Weights of a small mixture-of-experts language model, trained from scratch on English Wikipedia: 65.7M parameters.
Below are experts of layer 7 (counted from 0) of a mixture-of-experts language model. Rows are named router (the router's row for the expert), gate (a neuron's input weights, with its number), up (a neuron's input weights, with its number) and show model dimensions 0-255. Each number is 500 + 40 x the weight over its row's rms, rounded and kept within 0 to 999. Numbers have three digits each.
Before each expert's rows: a language model's description of what the expert responds to. This comes from a sample of Wikipedia text that the model never trained on.

# expert 15
Description: Word-opening pieces after a space, especially capital letters and mon-, as in U-TA, Mon-tevideo, mon-oliths, mon-otreme; also some conjunctions.
router:455481505503507493572474495446504518538524473539500472523520463543578529550460500518445559518495576514549505518499559471468520425485511440483486475460455541501453528475422507440545493493537490520558522540515477460516567383544512477500538515575513478483546490496482503555557400538507474572520506530413484516547500505447529449446469530441479494476485448515559534498521536535556491470452512488507529492480449455576500509510451564485486453477443522578469412489446553567600545498531556489528542468479465538485430423497552488535498541510509473552437464502457464575441516514537494498448556492516510467543489486446474553497519478548416491424543550455571509405506512491500464505531510535506484519427462513471480515395480465486543523535554493465483459489526523482489543555430541
gate1:489535504550540501476446529503442546467486514421542570450502506543475506560462532561439501512464520508548479521466455550516468471531537444471457476514476476478470423429439480530532488544487519508512486580548474551457480483485483547569518447501458492461466516487520543518548459472559475462486552471496533555459495545505517430520404498485512532501514445432494573514544524506548558484458510460491493553569528562558451486517417521464522453523480532571436446456522521447394520532531460502486518454499500505533483523529494417532450549470472555442450546455434490493466552526457468453484531517490561518502386535455438500506498516488496589518473505471504471558581591491507539511500520551512466530491447556451579507497522548518532505567540505502506524442468432539528534527449427
up1:512537490588528518513447519493455557468497503442528551457496493543463508559468495554467508520491515483532468546479456528497445473547536439435449469501460467459478445428424496530554471536475508525489481575558480555469490468494478552550501425489480505485474516475514519519547456451540494467514512514507506530501500557503501420535411492475535532547502437457481577516561513546566559465467488460464537553577524566536484457515413555488533458549487508560458447476534526459418503537526484502496526443507500493503455505535470428521426575483486538459416545452422494489505511524433497467476538497524524513508393514432428485517487545496472594513454526502515480525537591489483534545505517515541435515470471547474573511487550546496564483576550500506524530457464458508537534537409447
gate2:485491531515462444494479498513551542480526521493522483498507533430550472413510476539452491555531458537487527518497519474438501447529426507498458501538514492540483501527409492485448518515489442541422483461497491514561451503505546379474609487552580394391451494481509508488476569460538491530470481559487488464573553597491610508548461515536468509460533457528525472473458489486501427460610490552406547492524606508504536505485461536503466567480484512477491468485512528564506488517492523470552529539425513513558450449496532545506461514486500524525553508481481517479490433481501467521508459498531460541493571446514557452552432523509474533577486485518495540454529487458461548449461513551463547444472473472518501506539453525506507471473492547494539441535503561518522492485492573
up2:511499500492506466494492500497538566465508524510496473490524512467517486414500512555496476576542509537488529506481495464477521470519437500495438502504539492491465477541376482467453493492474493549443516461464519527532441510498530398509628473510599385462478513484506478425511557466508513556479496493460498503578555581496596497542483504541496513434512492575522462435503465497524474516598504540391537517480618507493514458486464554466483541512498498461519497456510538565522498526554507483567520545402490455541457465469508555491433503493517517553536503515416518484461424504490448516499456516514438518502574455506547457507464520492448506535543476525512546507572451468490552471498525556469500430465497458500536553546458490502456465487496553514551453526511528536538500435500585
gate3:537497512434449517451481547543477515498477523445487494559504482512566531444488432448481529473506478472559486487561434561503444501499452457480463524455457520560532517462475531474504516445500440496513498571435566516506526486579479504567524456477546492535523471533560473610535460437524377575544475453545577474517504488546515451543490512521497498539481501555568488540489501554525542490484524532523490502560569441475509520393472457479495464505477435564499485504436507485539479507497511500537557470494507429489473517480459448475493526557523480534491576480428494473548529487511489465567424440572548405459511517457565487500475514502493467493577556493483502474458480525408477578484527460507434446467467478457518454517555506532546431530532534432535485475473489471521524581510491
up3:514472515424393535433463515564480495540489522449489510531507521522563530482518451461537542508512489488582487469595442528512453509493450467467480470457433535586533518509466510480502471454481488493507515563402590506539545489551473494531530459476530461542491526512567498604532499464550419564537519471528611494501514491538478468526511525496542495512494463577546480558500489535519527478498527541511494536556589436491512527439498408479469484468416416568505475536437506481538481479478530511530529457463480421441468487454449439481497492519518501514466556434466504460541532500524496454558447438559549413466524530472562465477455557505494467506550529535474463486482512525413445557479534464494463436490473470435481493490523497511523452509519521429526476517496496500532541569512506
gate4:531479514489532529526514506485534450488512486442561504513491461604475481534490509518405485485558436558564544520465503495484469517548451531551468472502508514537532455468524456533455512514479474498508502550538480543552498536493512519447516457521486497462478497558501519460506461440463554562486530457421541485418548501505501456428500566556543491501501526507573535517492539504544501469537477504470444570493478547562469552521527386442431546486502545520525416550428416392547485518499433504522532472444475527465399557569516491518469444492503516531549547504480441488532455526582526467473459473583490614523549484490484454524530480443555547501540487497544528537569488495499547468539517510478485526416500461459536537520532456461447503488416474481455488455536531554459508503513498
up4:545483499471560547539505515472530450475449525450518514548507452579499508508510472474421512483560446535526551509466530489509512517557466526554436488506495526567525420437471497534476503482489537523490532557538465519541508526430478530486534449513488480531448459565501491465497430455438552520471483454411516488434527473501473461483522545575560466484549546484537532547478557514527493479494469454483476562535505526563499548534525403443440581512504548511463431554448452431515469534512457504519508499476460535388428572541544492536502446500501477515559552488503478463527455531536528505470456447565466591513539455533500494499515439493518560528461535497590512536585440517502562496550514461471493510418469458440508552555529475448453530500441493483453487476514505566428482517556494
gate5:485502496518475539473511461475544504583532468489509444529513405450470497428507533527477487548537520568466502518522464469450478476511474486445531452459454479482472490528491504488499518497563537556497443496498534495552510566534560550443419515528616464410513540482475551483483502549525560464563455552519487436535477562490519470494485510527499463431505451451493539496453526519464506449530471540506564501524410443439475510421460476507443604461485449567522533556541558463533527462509502464467574510459509470508515484456529503537401511482489482492547493519479527475476445496509597528414527520536503540499464416460441546517517543467504528448488489497536505507506601454438507491516556543567493532513495573506504598467548496467503521454482513480428557478494511449426491502453550
up5:467478529510493548461512495487545504575550446511469446509528444452485519405531518518479511544522532593470488526504463503487425463493440458437541470448455470448517480513485528444473527492579509558504467525479530480580502526493556570435404517526582491448531527521477575487477519564535530500563424547502449462550471590487509469481483500512508491413496476441498516507480493518464511459518458565499585523507461473468449529472451493509461570500515406574536502546540575506524481459483517471465575479460504465508512492467536517513394546460464509514486524512524555528485462498524569535445508504543512517470418416481438540495536529470493578460464516509503501538532566437465454508508533531540494536482466572509505596448549453501494562481502511475437497523493491434429474519479533
gate6:475459565523505489560384489536510507554496486472436508467550445492470476498553483449513507406496538599533523510541520559518530486504479452498510468431528576445470463426517521460520531450525460580555486536510494513543498471535483548434506488413567525471525486489489560506472429556490454491519536465488451523521522486561491491454553471502493497529461465571452529552563494540457440446532544486449497543519498475525527532483452495460486475473525415480556504485523544527527449535548450475544577484462465486483542471578561494468472529487491426468538466526514519487424525488561481441521496522463465467493493556461496531485475459521513500540554510533524489531469383441478491491451595507446540511528578391619534469544491514494482536509520577527506499499505505456462440504489512
up6:473469551524544476507378512505555513508527479458492500454537458481499498505525463432466465439526534594503551502538518538534511489515469422490500526417528575480509454417544522439483519455523447580562490520513467504493468440542494549477499505454544507487506491485474554529475412547477391480527492468467513508473516480561470455472541496517477532521463479510503524546547483538499418467530537441450497550475521501531553560475511516444472452463520440477553502482529492538517474523552455461550618497451468483503504491548541486440480549508517397463513450494500498505447574483583503473535471524487464511536476572438495506474482470500492509502540489542542488546484420459463498516474549526434544525474563424639554479548503529473520530509553555583490496507491501422438466495517474
gate7:459580454441546501481568516437484510541536499510559479460567433529527489484532492497446451523459495495528478477516515466557491494468514470485498490488464528478449432495526473533559515477461567578526472536435550541449522581524488452379535548503489514453514537534571479460457495513497462502516522500484499549437507549515489492506490496519468465552477513519551509515507440492547540517509551528500482511561561443521583520554516399479488475507427594552461485517520443501535570530504488571503543486418569487534483451533442496490500487512529451519448549452451506427512510459539451498474548469532507560504468516556563494569535487471462525510513454553447484547546533480471408523471604459432471549439539498494530452502526505437419459519489531525492482580497468474510563481420511
up7:514593518480542491483553505465484535499533511539560489465539471501549522474518501521421473520482478508519482507502508486562432488460517477452512518502424510495465426460544508490533515489457569572503498558420523503457488569551458490408550576509486539413529479530532479480480521483512458472550517526494468529445483550558478519530470507549460488565430511515567519502486458505541555499505556549492490511579525471496594476564513408476496514532423587577490501528515458457564522532525504589471562470459586471537468460511447470476482482474513472490481558456447461446519500498533438488492539433521498517486445553542529468555530489473442546490474498567468483531538547471438435512469588462474462514426555509498496470514507450506410452509551510505515514576478461501496549496394503
gate8:460533530443491512501454521548525557474509539486451503465470514492440436461518491444582547546505538420506460548600512516531523537588429490492471557475400545537592509579491535513503500482557473542497501547476551505543506447479511506468506542528540449525500543484605505530491565512460510482505475495469504459566532543467536496491494525488476489541465562569507493518458507486459533498463455537476575518467492576526479480463512464453554399512456521496514553518476566554549473453467499505490481518468446520571489454434518434446467497479538490450540488479434479570534450444510436466519500418532462441444516485487480488480454549535484513512509551563441453525501523452458577487462507475587529482507495446461367461541465491509499483543460515515443497442555497473493510526474486
up8:455531498471485499474446505584531574458498535517453527472493563498453442490495490468593535548547521457507498542558477544547459508571435488460496533494390583545569489550481527535489487486538492561496497562497558504549534467468558522495525534541525482505489561485600492522503560527464499514468473462488511458542567530471518470504501523487482513520487566539479523490433503459444512484470406539479562550459500580503452504487511434467551459497455515512520523536515552544557461478480488490475484508489467505558526428413497411453464487484500523459553489455455483560538482433508454467519491409565449418453502496487512490504441579543494506517514523588432449557480540485476556464503526475563500486528479456427398491532479472520524509512462482455465471425565481443462515507495479
gate9:512509500456472495547427485512460512475542455502554494475527438496488514466486505583574469532485587449593476465504486561584452481511486499459524527498480485516464569509478475493495544511490497519451462605522445414532527418507597523523486506443540540489545514537538505543556469465488522462547467483430531443517496549486465507519505433490468531485523490513585449512482522501518498597492492487461546506533466528597584500497540478543480487533548505523507497481454495524484484461601512451533573455499456485474467485490566552537448477517520498556505449540522493597485520417497476486502512527512499421484485506455459448505477533501498550423522454505537478433471495468393485532564527487556530480475579461430407426422472456452509456501546487511457475490502555467503521477484480
up9:508516496463481500533428482513420525479541465481555518489506449503498493467510538592572476502517557450581481449517508556584452503536488520456518520490506487511470580504454468496491533496494461508446482604527467443547496418502579536506474505442544540482558544546536500544574472441471521472554450494462570469520495571481473528531512468483463504503520478512579440511464539510539522559459487470456540515533464516580573456485508480537472488529543509534499492492434493519487501475601500475546565485499451493468443480484567539523436478508507480541501457527509499585499513425484475484512514517516490404494472508451457445505479545464483526447552455492563475427480492481368483538544542474558539484488586497426418425412464464483511472500551520512445479470485561458496514500483509
gate10:397502558510495423470564510555480517478464485528432503500604495513528480464475485455484502519516531498528413553512472520439449440547507516436418486480550436488459519427446502480529494620453501499528484565482540547560487508564525580476520539474499495496530535533413502543583469532499484510525454521420511472577491590462449484497499487494529447477559457478480534537509495514514496573500456516445503502535513562543564431515524577527501493474468500531549479495514547511599401499495564496498489475526493551549489517491507465487417543495526525462494512482554436488562450450519527494454525494499527440442488509432490499510575582470500483476469488527526537427535552442439520458534533455440479434477517529493525552522535465536509480465515524447483470540466477520557472476498514
up10:404500570520501435448577498549519534470446507507432495467600504500528479486471448470481495521532521477520396552522467539459458471525518538422422484478526435493463535430445497482525494610442532496533532547498529525553489509531535572478495530480490506494504544522420503514564463553465510495549433529431509491583511580447477482498496488513515450478544462487500510513527500504506499575485437506445499489507512560534590447506525532524495501475475507557548503476514570510589403501495556488531474462542494545533497493515470459498402539507487543479496505489560453521537445454532521498448500483496504444455518530424491496515563580456510490479442486537550535436559561423426540450547527439450502466488503536482507582512508470530482487470523507475487472553477452543566476463475503
gate11:561475538482486544527505474498480506502550516544471509485447473488573461516468508501432513582515457489480510391403522469429501441476420483513412501479477475523518498501535555464467561501466416557535587509470473577423502414530428540497495542495558491526467461461448492462461469584490503524456473509512505557487492481527562457481545530502539498415529517587558579478539466536458443526548603494512521445507514516532522584482486569501486525526483480537511528468525502564546494489515455469495454479452558473529459585504479513520467524488501500488499535463423436494576474514494466580574477456484496494488546471425538514539510523453515460482444534487519546465477446495580491511509440559490442483494551467558520499462523554512489547460540454506564504473479497449547494485522512
up11:540478525521519529551492471520488495467523479558477502532430453520567475485452502492433533573527461506509486471430529500418476428484451438519403485475500499513518516511533538487501541484482402575536572474475466574443526418510444490530500498546546497513488467467433514503486495549513510503464469515454485552502516463499565455464508537481515498378532535584542552481515463538469452518525564500497505441518521513514526601494474604481498505520491473570514541434532505564567506493536437471511485476464551487555446586512495494524456564481509491502494531507451424507539402489502480521569503446508487538511513489425580489555487532434538467463444538492523568474487436459567486501496465555476429471456558480527494480423500563524512546480551432479559474466500524469531470501506475
gate12:547510496553504535503435465532476572513488623499456511614527451463580454532497441524416510496513543471550526574455497487511523503593512476529493413498461458516458463552534502492453557444509438547554477582444484519538523448496461497541492508467502510599489490498477504481453483470577517562516479484562502534436530441460502511446429475520501505570396531534493515516514579541454471502510505545470533487469563488527545522438513530566508508452502500504470493464495496501532531501483521499490550578458492450585530471527472479493515490444476522411435517504488485503546557481518457473449498500513559506553527515536528537580485431444492478526489478528416461469424464501483515548503490502525545480545503446467454485506470505478496509509435480581561487472489509464462504445456406
up12:526522502523536533486465462523479576536468585498443515576496454492524439539514432535417525495454550424537512547470455517514497469573484513516508406527421454518483435524559495488462580467532427575487492552484504550542509466478444475527467537442556507553517484490504524484442472478616491517523512467537469506447533462463527498421433436468485482561401505565467496549517599506473494506537525550503511521457559459546526536453509536524504519479552486513483500480496505492545541482505492458518547583468550461573520470536480500466504495414500582443461515532509485507583547466477448452449497487541502466541534509529568552572519475461528504536476459550477490471452452449490510513454508513486520471546510470464436493469453489471543510445451479546520443487476512448465494464449418
gate13:534562498538414491537459476552503522466410542555508511522446482482475464479457511455469442462460488512526498548509560493516481393487440493482483527480530507409473530506510487428450501498508497556507453568496543562565566552486507529530504575502477490539491499489499599548469462487509489588492512483521421516502500485496453433449484477480440515508490569484526511484499550549497483536462477531578486529520513466586479434543517524485531449573528586529480484574493472504557474385519460495496529565486433518483509419583514537487460535451508449532451512571443445521443532494532571457540481518539541495489503506479503520534561430439429555428492487472483486477479583524526536548491504518500519515458459484555534507442450471530485498522521559527457459427516470520490542479440476
up13:581520469529404497542475489505541499446425545528519473536441471457495516451489540437480457469486470515519532566499550492521479397465434481467466514487479495439518495510507473449465497472525502504526445554488601552562551535481513530500490566525469501501489479512509568508480445493486484575503500507550431520505508507487472444473474487450421522484481560495560477445504551532528490521468486521559510514484521476580488434559523519492512474547524596537467507578479476514538441433529441495495536553480419554481529420592455517512456511414505454534473507583456493523448508479542598458550422497559552509480561499487496499515573447462476580475509494447470516478435553496504538560518504531523513514470426504556506492518448463544502466495503551534468435422532467522477555524465479